Experts of a small language model: 46.4M parameters, 96 squared leaky ReLU neurons an expert.
Below are experts of layer 3 (counted from 0) of a mixture-of-experts language model. Rows are named up (a neuron's input weights, with its number) and show model dimensions 0-223. Each number is 128 + 24 x the weight over its row's rms, rounded and kept within 0 to 255.
Before each expert's rows: "gets" lists some tokens that make up at least twice as much of what it gets as of all text. This comes from a sample of Wikipedia text that the model never trained on. Tokens count by the router's weight.

# expert 63
gets: "6", "9", "1", "al", "ir", "man"
up1 [ 73 110 182 150 139 113 106 105 112 127  97 156 136 123 137 146 108 137 106 114 136 198 131 122 146 134 130 100 172 176 135  99 109 105 120 120 148 130  92  98  82 122  96 134 197 171 107 106 110  96 106 147 124 116 111  82 175 106 144 135  72 186 180 148 115 150 130 140 147 132 115 148 133 189 172 132 158 126 164 112 114 139 116 127 119 132  95 127 134 107 111 150 117 108 107 116 108 126 145 109 105 132 118 116 130  78 114 158 120 126  94 134 173 151 160 177  98 119 148  98 108 129 157 121 114 147  82 108 114  94  87 150 138  79 154 181 116 131 154 114 112 117 131 119 113 111 111 132 130 109 138 127 145 117 139 130 164 121 110 165 169 140 116  92 138 116 141 111 138 131 130  68  72 121 136 136 124 140 141 128 150 158 120 157 131 151 146 150 101 134 122 139 108 121 124 116  97 159 141 134 112 140 118 128 133 145 124 123 123 146 142 129 152 150 145 141 117 106 143 103 123  85 147 133]
up2 [137 142 116 142 108 139 119 111 126  97  96 155 178 144 181 167 136 117 154 139 143 140 156 136 125 134 115 120 141 152 150  78  93 126 136 147 136 110 100 154 115 131 175 133 144 108 137 132 175 146 173 117 132 122 124 113 131 102 139 105  77 156 130 107 158 116 119 163 152 110 128  71 155 120 142 157 128 143 144 142 151 163  73  96 110  94 102 152 134 134 117 116 141  96 121 106 130  98 147 122  95 140 145 101 111 105 156 149 153 141 125 109 147 136 105  75  95 138 141 127 144 107 170  75 121 130 102 124 148 113 100 135 147 167 137 119  98 154 129 156 171 122 116 132  91 111 114 110 119 197  95 148  84 133 158 130 164 162 148 134 164 162 132 107 134  90 101 122 134 137 139 120 124 161 141 143 120 103 104 144 139 123 120 131 133 135 129 109  80 143 107 105 109 174  97 126 164 145  94  64 113 104 132 151 122 145 155 107 132  73  94 125 150 135 139  80 150  95 139 131 139 127 115 129]
up3 [102 125 102 111 146 127 138 142  91 137 117 140 140 138 100 110  96 115  91 112 155 161 116 126 108 111 148  83 155 156 131 128 115 144 140 141 105 105 103 146 132 115 102 137 143 148 146 137 140 165  49 154 132 116 118 121 151  87 119 136 107 101  98 145 124 133 146 116 137 102 164 155 119 133 123 153 156 124 149 146 129  94 129 104 119 122 104 167 112 107 140  89 159 174 126 102 122 108 133 117 177 192 144 133 137 121 139 160 122 111 157 125 122 147 129 167 106 153 141 133 103 147 151  79  95 135 129 164 150 148 106 192 152 184 123 102 111 120 104 141 110 137 100 123  99 123  85 158  92 111 138 148  96 170 112  87 152 142 148 131 131 106 156 159  95 148 134 137 119  91 155 149 143  92 128 141 147 114 179 138 134 133 100 117 128 129 139 111 148 133  86 100 151 135 106  90 169  94 168  74 141 150 143 172 129 144 125 112 143 147 137 139 106  83 116 150 119 117 138  90  89 146 147 105]
up4 [ 97 133 136 176 110 100 133 138 108 100 127  98 148 121 151 123 154 148 132 122 114 145  95  79 183 147 106 154 203 129 187 115 104 112 152 133 114 119 137 148 129 132 121 149 151  81 115 121 185 148 136 100 156 136 141  86  89 128  89 117 115 126 169 140 183 130 129 164  97 156 100 139 118 131 137 161 143 193 131 136 114 112 120 195 133 109  99 150 105 134 163 130 131 122 148 121  92 186 139 113 124 173 155 132 120 115 131 129 103 173 108 106 116 122 135 163 172 141 101 112 117  67 131  86 151 156 107 105 127 131 119 157 107 135 105 104 134 127 133 120 149 118  99 128 111 128 107 136 127 164 135 142 141  88 154 144 170  87 135 163 110 135 161 106 102  87 143 129  88 156  83 152 140 108 136 130 117 123 125 132  85 130 116 102 118 137 144 144 104 116 109 132 128 104 134 156 129 119 104 107 137  94 118 120 146 134 128  85 132 149 135 105 109 125 147 132 128 126 128 107 121 101 143 154]
up5 [122 139 129 144 136  95 120 122 112  88 126 116 126 123 145 134 157  88 165 138 139 166 115 114 162 115 136 112 184 125 144 133 135 102 171  95 115 119 150 139 149 135 115  75 150 111 136 138 125 196 108 150 130 159 117 142 108 150 168 124 114 146  84 113 121 127 105 134 160 166  99 100 133  87 114 124 173 114 111 157 128 139 108 101 104 115 141 163 122 135 146 113 177 134 124 149 125 157 109 138 127 126 113 138 109 119 158 112 144 132 153 188 125 138 114 142 123 104 172 179 115  79 115 105 132 139 136 168 132 128 103 162 147 156 142 118 133 141  62 144 123 123  68 127 127  92 145  66 144 133 112 120  93 117 131 115 140 135 108  89 100 125 108  93 153 140 122 128 158 117 196 130  98 164 129 155 112 167  87 145 166  98 126 166 112 154 156 131 121 139 106 128  87  93 125 144 125 103 144 105  91  97 146 147 131 160 147 149 144  93 110 123  99 125 154 121 129 128 142 110  97 149 148 132]
up6 [118 104 172 146 127 149 100  88 118 120 146 118 140 135 123 108 171 150  93 136 117  74 152 164 133 130 132 118 160 121 181 124 111 113 155 117 113 127 117 176 175 116 128 130 114 143 143 153 110 132  74 109 161 108 157 111 187 101 137 125 103 107 120 153 181 111 157 155 180 148 144 107 133 106 215  99 130  76 157 114 117 115 132 105 131 105 120 120 137 144 113 112 143 142 110 138 141 149 111  86  98  79 118 107 124 166  70 130 117 137 124 157 108 107 151 115 145 139 139 127 146 116 128 140 120 152  99 113  66  86 116 111 134 108 123 113 112 109 100 117 141 133 124 111 125 110 127 130 136 139 153 154 111 144 136 117 127 146 144 145 145 165 102 133 136 131 148 158 108 150 145 120 134 128  85 113 135 117 121 122 113 148 173  75  93 117  84 142 142 118 120 119 129 164 169 115 126 116 147 165 112 120 113  92  92 159 135 146 150 108 139 100 125 113 153 149 133 153 112 169 149 141 187 143]
up7 [113 125  96 118 112 100 116 162 131 130 134 111 103 130 110 105 163  97 156 105 133  98 141 130 162 151 103 116 133 159 142  94 128 150 146 116 112 114 157 101 161 104 111 104 113 164 149 124 107 133 108 154  75 148 102 144 164 147 102 150 125  96  94 150 176 121  79 143 131 109 128  96 116 144 113 143 113 127 116 127 116  96  77  81 146 104  92 143 133 154 122 109 137 132 152 140  89 132 109  88  93 127 161 118 140 127 173 127 111 139 180 133 144 113 125 124 112 139 121 100  90 143  91 135 132 138 149 175 145 166 109 175 150 166 164  99 133 136 140 118 155 104  86 182 146 121 138 133 125 137 132 105 119 122  94 114 113 140 178  92 120 109 159 133 125 141 144 136 107 137 139 130  99 129 131 137 122 169 148 157 170 140 115 112 135 150 117 127 177 136 158 175 119 119 168 125 113 131 102  86 104 125 130 121 115 108 124 109 126 193 121 180 109 124 178 151 132  69 159 116 133 108 109 150]
up8 [109  98 136  80 137 146 130 125 111 133 146 132 183 129 133 142 150 134 121 132 118 169 145 113 158 133 105 124 152 151 131  97 116 160 146 134 104 121 122 158 143 115  76  86 103 125 175 119 146 146 119  89 132 165 148 137 116 139 141 164  94 156 124 141 119 114 127 105 151 133 119  97 110 150 150 141 112  95 140 114  96 137 138  93 172  81  79 102 124 109 139 105 139  95 133  89 145  97  89  93  87  98 121 125 114  85 120 137  92 120 115 140 145 112 162 119 153 141 147 124 126 105 123 129 139 124 115 119 110 118 127 173 157 103 121 107 113 129  95 178 129 153 149 138 135 128 161  97 156 134 147 139 161 128 129 109 103 151  98 114 118 163  88 156 134 148 149 150 150 133 176  93 177 135 100 137 140 102 134 150 119 148 179 138 145 144 112 155 100 122 109 148 122 129 151 175 169  92 118  89 155  77 153 134 117 156 130  71 110  79 150 147 102 119 107  90 158 130  99 101 126 150 164 116]
up9 [120 126 141 142 130 148 146  95 134  80 102 118 149 122 128 155 144 154  87  97 112 135 191 176 173 126 121 137 152 144 155 127 134  61 166 133  98  87 149 167 100 123 147 158 125  89 144 122 175 178 133 100 159 116 177 140 142 144 126 137  56 139 133 122 116 127 104 149 119 129 157  83 127 125 156 153  94 159 131 132 115 166 135 139 149  99 111 117 109 145 151 153 133 147 118 149 106 159 144 131 123 111 109 153 145  76  97 133 149  69 101 108 150 110 121 143 132 128  89 173 127 147 120 193  98 116 132 144 149 141 147 125  97 132 100 107 132 130 127 100 143 141 131 100 102 178 119  98 117 138  98 152 119 134 133 134 100 108 100 121 123 107 122 109 117 119 135 145 134 142  90  85 127 138 101 139 131 105  92 147 126 130 137 114  95 142 157 142  76 148 151 128 159 147 120 148 131 133 129  98 129 151 134 146 124 135 116  76 148 131 132 139  92  95 115 138 143 153 172 141 126 158 111  96]
up10 [103 113 157 156 110 123 103  97 124 126 164 132 127 162 107 123 138 142 123 109  89 143 175 100 151 104 111 116 117  92 166 169 118 120 123 113 118 148 156 102 128 131 120 144  79 141 116 156 125  98 153  83 163  93 130 130 135 117 142 144 117  82 134 132 145 118 194  99 126 151 118 155 158 116 148 145 132 107 166 108  88 117 171 119 152 142 124 133 105  85 104 112 174  69 115 115 144 123  88  99 119 124 113  98 170 116  73 145 128 114 116 176 114 133 139 135 134 108  81 121 145  78 147 104 151 149  89 148 140 111 116 112 131 121 155 146 135 125 126 146  97 135 119 156 104 120 122 141 150 149 158 117 114 146 135  82 135 166 160 150 131 163 122 194 150  95 126 159 105 111 152 121 144 119 134 139 122 131 110 129 134 150 136 104  95 114  84 135  95 134 100 152 155 127 104 120 117  92 137  81 155 119 129 133 133 178  90 114 160 107 110 138 161 156 102 141 142 153 127 137 165 151 165 142]
up11 [154 161 120 174 101 153 120 138 105 114 149 153  83  73 181 186 127 135 137 150 118 125  70 126 147 109 128 135 168 136 161 100 149 123 127 131 125 112 143 113 111 167 125 118 115 103 105 136 100 137 157 116 142 133 127  85 119 171 106  96  88 135 137 148 110 131 114 114 152 118 120 128 110 130 125 129 104 195 102 130  95 104 161 155  98 103  85 157 111 152 127 104 130 156 137 107 130 162 112 122 145 129 116 113 144 136 158 156 118  73 107 100 176 138 108 123 144 106 160 176 140 117 129  82 111 145  92 154 162  95  84 108 148 131 128 128 108 168 106 141 154 163  94 145 128 100 118 110 113 134 118 180 116 147 145 180 167 116 111 155 145 134 150  83 136 135 123 148 125 115 133 145 124 146  70 111 146 124 126 171 134 138 127 102 142 125 116 139 112 118 142 134  93 138 135 131 106 132 123 129 155 170 140  89 104 132 131 135 141 130 118 138  66 129 155 114 127 135 110 106  98 102 120 178]
up12 [165 108 115 137 112 131 117  69 130 113 139 129 148 138 165 123 111 164 121 104 161 187 136 122 187 123 148 136 119 122 150 107 116 136 139 146 104 107  81 137 115 134 122 166 112  96 137 149 157 105 103 149 140 129 110 105 180  87 129 166  82 148 170 143 138 120 121 121 151 142 129 113 156 134 119 165 117 125  78 147 104 122 115 128 120 144 142 173 107 110 142  89 127 147 122 167 132  91 127  93 123 110 138 104 141 134 128  98 126  80  68  88 162  75 116 132 143 102 133 136 109  88 143 161 108 120  82  93 103 131 106 142  79 119 123 153 132 160 106 143  89  98 153 147 152 118 137 140 133 167 140 144 151 100 131 130 143 138 105 129 155 175 160 136 136 141 123 141  91 147  99 122 109 168 124 145 129 115 113 117 120 144 110 142 118 138 146 142 117 126 130 106  97 164 105 125 149 126 121  99 135 130  95 166 159 159 141  79 140 129 151  88 163 107 175 144 159 121 131 110 142 128 170 171]
up13 [156 118 116  89 119 156 109 157 115 145 102 137 148 144 118 120 114 136 153 163 111  92 144 163 162 128 121  95 133 139 116 101 117 109 145 160 113 139 108 145 129 164 146 123 106 133 153  70 162  82 117 161 119 134 133  88 127 110 155 119 155 148 145 150 150 129 143 151  69 155 128 123 120 131 167 124 193 137  94 136 130 126 103 121 124 144 122 146  58 113 132 127 165 104 180 126 122 151 109 106 136 123 120  99 109 107  85 117 121 166 130 167  40  96 145 149 104 131 101 125 125  94 122 110 152 137  96 122 127 156 203 129 142 125 131 135 118 131 154 142 159 128 172 113 112 109 131  81 154 113  82 175  97 106 158 142 104 106 172 112 117 127 128 115 112  85 132 146 122 126 114 149 146 116 119 138 137 134 144 115 132 139 120 133 118 165 125 124  94 112 138 128 101 134  79 132 172 139  89 163  93 121 131 140 115 156 100 144 138 123 148 108 109 139 109 137 149 148 137 116 109  78 109 125]
up14 [ 97 128 146 173 191 135  88  94 162 142 121 164 144 110 114 129 113 127  89 144 106 111 117 161 119 140 118 120 100 121 109 129 133 142 115 137 107 103 158 101 130 108  96 135 116 127 134 141  69  95 117 124 110 121 121 116 124 122 147 150 103 145  78 117 163 140 125  81 127 108 155  92  94 126 155 141 119 125 110 122  74 155 119 129 144  92 105 160 110 132 100  88 139 168 114 119 140 122 127  94 108 109 127 148 118 135 139 111 138 161 122  69 139 188 196 139 135 122  88 121 152 118 117  83 126 123 128 155 140 130  75 166 152 178  95 121 152 168 136 131 132 166  87 126  96 127 110 185 156 139 146 134 141 190 152 131 125 144 198 123 123 136 159 108 127 144 109 137 127 137 143 144 116 113 118 126 136 109 176 132 140 128 147 125 123 126 164 135 114 141 134 113 116 148 137 112 131  92 148  82 129 131 126 119 116 133 132 154 138 161 113 134 104 155 178 153 162 103 173 134 124 137 130 113]
up15 [129 143 129 100  80 126 118 139 138 137 135  96 102 147 134 135 181 110  71 130 118 159 102 121 125 134 158 125 123 131 163 187 148 157 137 108  95 139 106 139 166 101 159 128 101 149 138 153 125 124  64 109 119 113 152 127 147 140 128 148  68 107 116 122  93 128 140 136 162 125 136 127 163 129 122 128 161 107 129 107 124 100 133 119 129 140 157 100 135 148 131 134 151 112 143 132 138 151  80  77 102 113 127 141 144 159  96 146 154  65 116 164  89 135 143  92 122 110  95 148 150  91 131 194 107 150 155 103 122 137 151  91 156  75 121 144 126 147 149 100  91 133 127 128 117 133 114  90 136 129 154  96  91 200 119  92 165 116 162 136 125 193 121 145 145 113 116 129 119 146 131 126 131 126 105 118 138 148  97 118 103 172 160 112 126 111 118 143 134 114 110 122 146 155 186 127  96  90 155 145 138 122 140 158  96 129 120 115 114 117 139 104 132 129 111 130 139 150 138 171 122 143 156 134]
up16 [140 131 152 127 117 118 119 162 129 149  87 130 139 129 130 115 150  97 119 135 120 106 133 165 130 136 121 150 130 116 157 100 135 143  93  96 146 148  77 142 107  97 123 134 140 138  85 144 147 148  98 138 106 124 120 158 106 107 119 118 117 146 131  75 120 140 162 132 129 115 102 183 115 136 160  61 149 102 128 130 120 137 138 100 114 118  95 110 144 136 167 154 179 134 172 139  73 127 121 150 146 151 117 115 154  90 155 132 144 133 125 137 154  87 119 162 137 105 134 123  87 151 140 157  70 188 127  96 114  87  93 117 110 117  87 131 112  70 123 143 135 124 146 150  61 139 162 106 124 142 122 157 151 111 135 114 147 131 127 141 128 141 180 111 141 165 116 107 105 115 175  98 128  73 116 144 134 164 168 168 130 142 143 141 103 115  78 133 148 142 127 117 121 118 132 129 140 190 128 144 130 126 130 141 122 107 175 108 117 144 165  99 165 155 105 129 106 108 140 133 105 108 132 130]
up17 [132 126 127 156 168 125 136 112 121 160 132 140 108 124 110  99 156 153 146 185  89 125 129 104 119 115 147 136 149 153 158  53 136 132 140 145  87 138 132 106 157 136 150 135 128 164 115  99 124 135  77 123 122 115 134 148 126 108 143 124 131 109  74 112 147 117  87 108 125 132 134 156 105 127 109 101 187 111 103 136 121 156 132 111 143 155 158 116  98 116 147 112 139 115 111 151 141 127 148 157 138 124 141 110 114 103 127 156 135 172 164 154  97 178 140 133 102 153 157 176 140 101 130 133 138 120 110  88  52 111 130 169 150 123 138  73 109 129 133  79 128 156 141 103 107 105 137 138 116  92 138 120 141  84 136 151 130 179 157 104 175 124 120 149  97 100 146 133 144 115 160 152 132 150 114 158 169 138 110 143 136 117 120  97 102 162 158 110 114 156 147 127 120  88 154 111 113 135 139  98 101 108 171 129 103 113 109 109 106 159 127 100  89 145 149 142  88 154 111 136 176 115 143 117]
up18 [135 144 145 156 142 131 127 138 109 124  91 121 116 138 121 139 129 138 149 124  95 156 131 144 152  94 127 113 150 113 109 167 109 119 118 103 126 139 155 115 153 106 135 108 170 169 124  76 139 131 140 117 116 127 105 106 142  89 146  90 124 125 120 131 132 129 151 156 120 135 147 111  88 104  94 106 133 175 145 111 125  91 101 150 145 164 159 102 140 134 128 134 158  83 132 173 156 135 115 176 137 120 137  91 141 184 120 103 124 156 117 138 151 121 107 119 108 106 117 131 147  92 129  67 142 140 138 144 103 167 148 121  99 110 139 168 118 158 147 172 120 124 133 126 140  98 166 134 132 139 112 125 112 148  99 162 161  86 188 116 126 119 114 111 118 116 158 117 132  83 123 138 144 117 117 130  96 125 153 107 207 133 171 126 121  89 108 125  90 113  86 144 125  81 167 135 165 136 134 184 132 105  90 137 109 145 119 101 108 144 133 159  97 136  84 182 146 112 113  84 124 154 115 148]
up19 [115 123 140 155 148 100 114  97 129 148  82 137 147 149 135 138 143 146 133  87  91 153 113 111 101 134 135 146  90 163 123 136 146 120 124 124 138 153 139 143 108 107 134 174 173 118 125 117 149 182 111 141 105 136 149 119 123 116 128  94 133 166 143  73  95 145 174  80 141 135 137 169 141 167 115 136 150 126 178 148 135  95 117 137 130 123 166 137 122 139 140 103 128 113  99 115 150 126 123 148 125 167  84 134 119 162 148 123 152  66 138  81 142 100 113 162 126 129 102 141 132 153 120 179 104 150 150  50 115 138  96  85 105  79  99 112 122 101 138 102 100 165 169 130 151 153 100 114 117 128  97 135 142 108 141  98 152 157 152 137 178 145 131 137 135 120  86 127  74 149  94 163 128 151 135 154 118 168 173 132 114 136 112 134 131 118 104 128 125 110 117 108 140 111 124 140 137 135 135 151 122 133 133 144 112 136 139  75  86 132 129  95 166 143 126 108 132 101 130 128  84 110 113 111]
up20 [114 122 116 177 138 150 120 134 147 148  94 120 182 145 119 161  82 119 129 143 131 103 113 134 125 140 160 139 164 155 154 110 114 146 169 136 115 105 154 116 127 117  98 157 125 132 135 105 186 131 111 117 126 153 140  66 125 111 132 108 130 162 123 152 122 137 120 118 158 160 172  99 135 125 126 150 145 143  91 148  98 103 115 137 135 129 140 121 109 129 145 101 182 125 126 103 132  81 131  85  92 136 112 162 139 102 128 120 162 107  98 100  99 140 127 169 141 193 102 120  90  54 122 130 110  91 121 144 140 157 112  87 176 133 104 101 155 106 139  90 138 135 138 144 119 109 157 110 110 134 116 121  91 131 155 159 134 130 194 140 135 115 118 153  99 134 117 141 100 154 126 162 140 137 118 146 169 112  80 157 120 133 122 144  81 164 152 110 115 135 149 136 144 151 125 110 137 111 111  81 101 110 145 120 127 155 124  95 121 107 114 134  92 146 151  95 127 128 147 113  80 155  90 109]
up21 [122 141 127 182 112 140  92 148 148 117  64 150 150 112 113 122  81 147 139 163 147 112 127 205 113 143 163 112 128 130 140 102 121 110 120 107 107 106 125 143 139 133 157 127 121 117 139 126 119  68 133 163 130 134 123 142 128 101 149 110 153 131 108 102  93 122 133 136 158  94 129 110 122 110 170 101  91 129 158 132 133 107  62 122 120 143  75 190 156 136 111 111 168 133 145 137 114 117 140 124 134 171 146  96 121  93 126 109 170 136 130 139 149 126 112  99 142 120 116 164 102 105 162  80 131 142  92 138 127  94 114 121 163 141 119 114  97 148 112 143 121 148 144 110  97  90  91  90 121 160 151 129 113 150 152 108 163 122 152 137 159 179 138 102 124 127  79 134 138  95 149 147  91 132 112 183 117 143 137 136 143 122 142 131  80 145 132 138  75 121 148 112  95 162 136 156 144 141 137  97 133 117 110 159 109 142 145 110 112  83 178 145 122 128 146 126 128 121 172 120 131 125 112 140]
up22 [117 131 126 124 135 124 135 142 110 124 165 150 137 116 137 117 130 121  76 102 115 160 152 143 166 142 145 108 123 144  73  95 131 137 143 153 155 145 160  75 115 127 133 145 103  66 108 157 148 116 127  82 145 125 149 114 100 128 130 163 132 147 148 121 156 115 101 137 149 124 126  84 119 130 134 155 117 113  91 113 151 135 133 161 131 107  95 185 151 115 135 138  64 201 146 118 126 104 159 111 139 147 123 144 144 141 160 151 113 124 142  65 108 153 115 106 101 151 152 128 104 139 112 137 122 126 110 137 142 133 130 141 136 104 129 108 133 126 146 103 109 110 122 119 102 172 112 128 108 145 120 130  79 152 123  29 135 150  86 109 126 105  94 144 137 138 131 148 156 132 107 187 101 159 106 124 159 125 147 122 107 141 102 129 131 104 184 147 164 126 153 134 143 138 109 141 117 126 137  72 158  83 141 124 146 123  99 100 165 117 101 128 109 113 146 138 158 168 116 138 114 114 161 121]
up23 [131 134 127 135 124 124 110 138 156 152  93 134 147 137  95 148 168 131 135 138 149 112 197 166 118 145 167 134 144 146 110 119 109 111 105  86 100 119 124 120  95 126 115 142 151 152 131 106 114 107 181 183 106 156 142 169 120 124 145  98 159 187 155 118 148 138 107 106 153 147 140  86 100 111 160 131 108  86 124 107  56 131  94  90 131 140 142 146 133 153 108 116 156  81 159 121 141 101 140 141  93 113 149 112 140 127 120 104 107 108 177 163 125 132 121 103 163  80 108 151 136 107 101 137 131 128 129 147 125 180 160 117 163 122 114 158 109 161 137 142 173 136 142 106 176 139 137  89 139  93  49 169 110 105 133 159 133 116 118 134 118 142 107  89 150 123 144 126 156 122 125 139 116 126 132 141  82 132  86 141 104 129 157 112 100 101 136 105 144 139 129 110 114 135  86 140 145 128 130 141  99 160 132 136  82 135  97 136 135 150 138 114 150 123 139 122 145 135 142 108 155 149 106 149]
up24 [137 132  99 140 131 113 130 139 135 136 130 141  84 163 127 114 131 152 171 134  99  92 156  91 113 136 132 132 101 125 105  85 102 165 122 108  71 141 115 152 145 152 127 117 108 139 145 110 114 127 143 138  80 161 152 112 117 135 104 102 165 125 140 107  94 129 177  98 139 128 119 153 125 162 129 146 113 130 140 131 106 123  99 135 126 165 170 147 136 111 124 124 109 120 154 115 157 104 110 175 138 175 127 127 121 105 138  90 105  76 149  97  74 138 171 123 117  92 100 120 147 142 157 144 126  89 164  64 161 117 149 117 122  77 147 118 142 150 125  98 141 124 132 104 161 152  95  72 147 107 111 144 147  98 121 146 123 126 184 130 175 150 100 144 104 116 150 146 169 154 109 182 159  86 120 158 121 131 143 127 160 117 140  96 158 123 122 128 157 135 142 123 133  78 147 106 136 131 104 152 154 164  92  77 125 134 131 128 140 155 155 127 145 128 120 139 101 165 124 134 104 144 130 127]
up25 [141 125 140 163 149 132 106 120 125 123  90 151  88 131 111 113 144 133  82 116 175 140 121 128 117 111 144 131 159 152 164  94 134 121 151 117  86 141 142 133 104 133  87  83  96 134 164 108 128 114  67 146 110 107 126  94 136  78 123 132 125 112 133 129  99 121 106 100 149 149 146 130 147  84 127  80 139  92 106 156 132  88  96 138 138 116 134 150 152 158 149 178 109 155 122 154 152 155 157 120 123 154 125 103 106 124 136 121 158  95 104 124 115 143 143 114 123 122 112 158 161  82 144 155 149 112  90 128 135 155 116 169 143 111  92 133 113 133 131  96 109 152 150 117 143 128 111 141 166 156  99 140 132 113  93 153 107 101 189 143 128 140 186 133 116 124 117 156  81 138  99 118 121 135 118 171 107 141 161 113 124 137 149 125  74 126 190 133 148 118 154 134 100 128 155 113 147 132 130 126 103 125 121 100 156 145 125  79 153  98 149 115 105 152 164 129 148 175 191 139 121 132 103 107]
up26 [ 85 112 124 103 138 134 141 146  85 141  41 126 148 128 108 111 128 173 168 104 108 118 190 128 104 155 141 146 133 116 141 139 103 152  86 111 115 120 120 124 119 135 149 121 116 152 126 147 173 108 169 182 108 150 105 117 142 138 128 136  89 135 152 138 176 141 154 104 113 123 127 133 121 130 157 174 191 147 100 135 121 128 105 155 113 151 112 138  92 142 140 136 131  88 149 115 124  98 112 154 135 121 147 136 120 103 146 129 110 151 108 140  74  94 144  96 105 150 129 124 125  79 150 144 144  95 103 109 141 123 109 146 142  99 154 175 134 147 188 105 123 125 154 123 147  95 143 111 123 117  84  96 126 106 150 150 170 123 110 107 170 144 129  65 124 104 159 112 157 118 151 117 119 101 115 148 133 132 136 121 135 115 125 109 121 160 129 101 153 156 108 129 176 103 153 133 144 152  99 150 109 118 110 128 153 129 163 141 139 167  98 123 124 138 127  94 146 145 151 107 143  71 150 111]
up27 [148 134 136 127 105 117  99 118 122  85 126 134 145 151 119  97 120 120 137 155 149 117 151 119 114 127 124 112 120 113 118 147 112 108 132 130 128 121 142 183 156 109 158 126  90 108 124 135 170 135 113 162  83 125 146 133 152 116 137  76 145  88  79 159 161 130 192 137 120 116 155  93 140 125 151 125 115 128 191 137 125 101 112 156 128  95 112 127  82 106 119 128 161 116 131 160 110 167 120 122 125 122 104 137 116 141 112 164 117 194 149 164 166 158 135 110 108 143  76 123 163 152 135 134 164 132 117 157 107 161 148 164 119 176 157 128 169 118 110 165 100 107  99 164 134 145 137 140 100 147 114 136 106  99 172 108 141 122 160 137 119 180  76 118 116 107 134 101 125 130 130 151 160  91 128 119 143  79 127 126 131  96 128 115 140 111  83 142 168 117 138 109 151 122 113 100 183 126 119 182 121 131 136 133 110 118 126 101 142 167  98 119 120 100 122  78 115 133 108 137 115 157 112 147]
up28 [ 82 108 102  77 153 104 157 106 150 128 116 129 114 109 126 125 141 135 128 122 139 166 137 131 185 120 120 132 122 140 146 120 111 166 105 160 165  92 147 146  88  88  97 137 135 151 158 135 161 130 143 115 124 111 108 163 154 121 133 130  88 171 102 108 163 119 119 133  95 145 147 111  94 159 128 119 118 104 159 137 132 111 127 165 137 120 124 125 111 117 117 162 114 109 137  84 145 111 164 141  89 115 149 181 145 111 127 119 137 148  86 115 185 146 121 143 124  80 130 106 135 146 160 192 147 147 119 154 133  53 108 153  93 120 152 121  84 111 162 133 130 162  96 138 131 124 138 165 120 115 157 108 143 134 164 135 103 126 130 147 115 136  96  81 123  84 138 152 106 110 141 110 133 141 152 138 116 130 119 146 147 107 163 100 114  93 168 135 121 115 130 144 133 128 124 144 148 105 122  84 113 128 150 100 109 140 114  94 168 175 122  89 173  98 101 158 101 135  98 161  99 130 132 148]
up29 [122 121 146 122 110  87 102 162 177 131 141 140 163  98 131 149 183 119 120 167 147  64 118 169 121 170 154 132 138 123 152 106 142 131 129 128 130 113 131  83 110 107 135 154 132 111 140 117 132 129 144 143 110 163 123 143 105 117 136  67 135 122 133  89 140 100 119 122 144 138 140 103 129 114 139 112 117  82 139 112  69 137  79 152 111 122 137  92 112 125 102 163 160 127 183 161 162  79 144 113 156 140 139 144 139  97 151  58 138 132 143 103 133 165 125 116 107 112 130 164 111 144 110 138  82 104 149 156 134 164 154 139 149 157 120 137 108 173 137 156  91 169 158 122 142 138 114 159 109 124  83 113  96 131 108 114 168 138 128 143 114 144  95  91 142 160 114 163 157 152 117 126 117 116 149 108 113 105 132 146 126 146 107 116 105 109  94 126 155 160 121 140  75 111 121 147  87 174 128 116 138 151 104 110  97 145 119 138 111 152 121 111 100 131 172 130 158  90 122 138 125 128 129 124]
up30 [ 94 123 130 163 109 111 138 103 114 132 115 100 129 116 171 147  82 160 133 135 105 119 131 157 117 147 158 124 128 118 126  97 126 165 101  94 125 121 127 100 131 122 154 141 122  97 104 155 166 138 109 158 137 118 135 102 106 152 144 112  94 174 131 110 137 130 104 120 163 111 158 125 128 123 122 164 152 132  60 135 105 155 118 168 150 131 119 118 108 139 133  78 158 142 129 114 120 114 104  84 102 162 151 189 112 149 133 112 175  86  97  93 156 125 111 135 127 155 122  95 163  78 129  80 116 109 129 134 113 115 106 129 164 111 134 124  98 146 116 127 164 147 148 148 120 101 150 140  91  91 130 109 116 108 197 135 172 130 149 125  80 154 156 120 124 129 128 131  92 110 108 122 113 195 134 140 158 106 128 162 122 122 110 148 131 134 128 121 115 127 121 122 134 155 181 120 134 113 175  83 158 125 103 150 148 131 132 114 124 159 114 100 133 141 156  60 146 145 156 120 148 138  93 149]
up31 [ 84 128 136 119 156 140 130  84 124 128 104 134 124 168 110 119 182 112  84 125  86 101 131  84 127 143 167 146  88 109 139 164 164 150 101 129  80 136 118 149 119 157 128 139 117 122 135 125  97 144 136 116 153  84 147 146 135 119 134  85 118 126 137 143  87 151 110  82 123  91 114 161 122 115 106  93 108  95 103 128 122 117 138 177 122 112 160 152 120 153 109 122 154 136  67 138 112 133 127 146 129 147 116 129 113  96 125 132 120  87 139 103 117 117 129 156 148 129 103 141 156 145 125 148 118 135 132 115 126 106  78  81 121 104 135 128 160 109 122 160 108 134 162 137 149 173 107 148 154 106 154 167 113 131 141  99 166 114 150 117 153 164 120 154 131 121 137 152  94 166 134 140 123 145 175 175 122 145  96 132 163 129 148 120 126 135 131 150  72 127 120 153 111 100 124 140  79 101 157 174 146 120 109 148  91 143 119 151 156 191  71 128 166 161 119 150 101 114 145 124 125 130 144 108]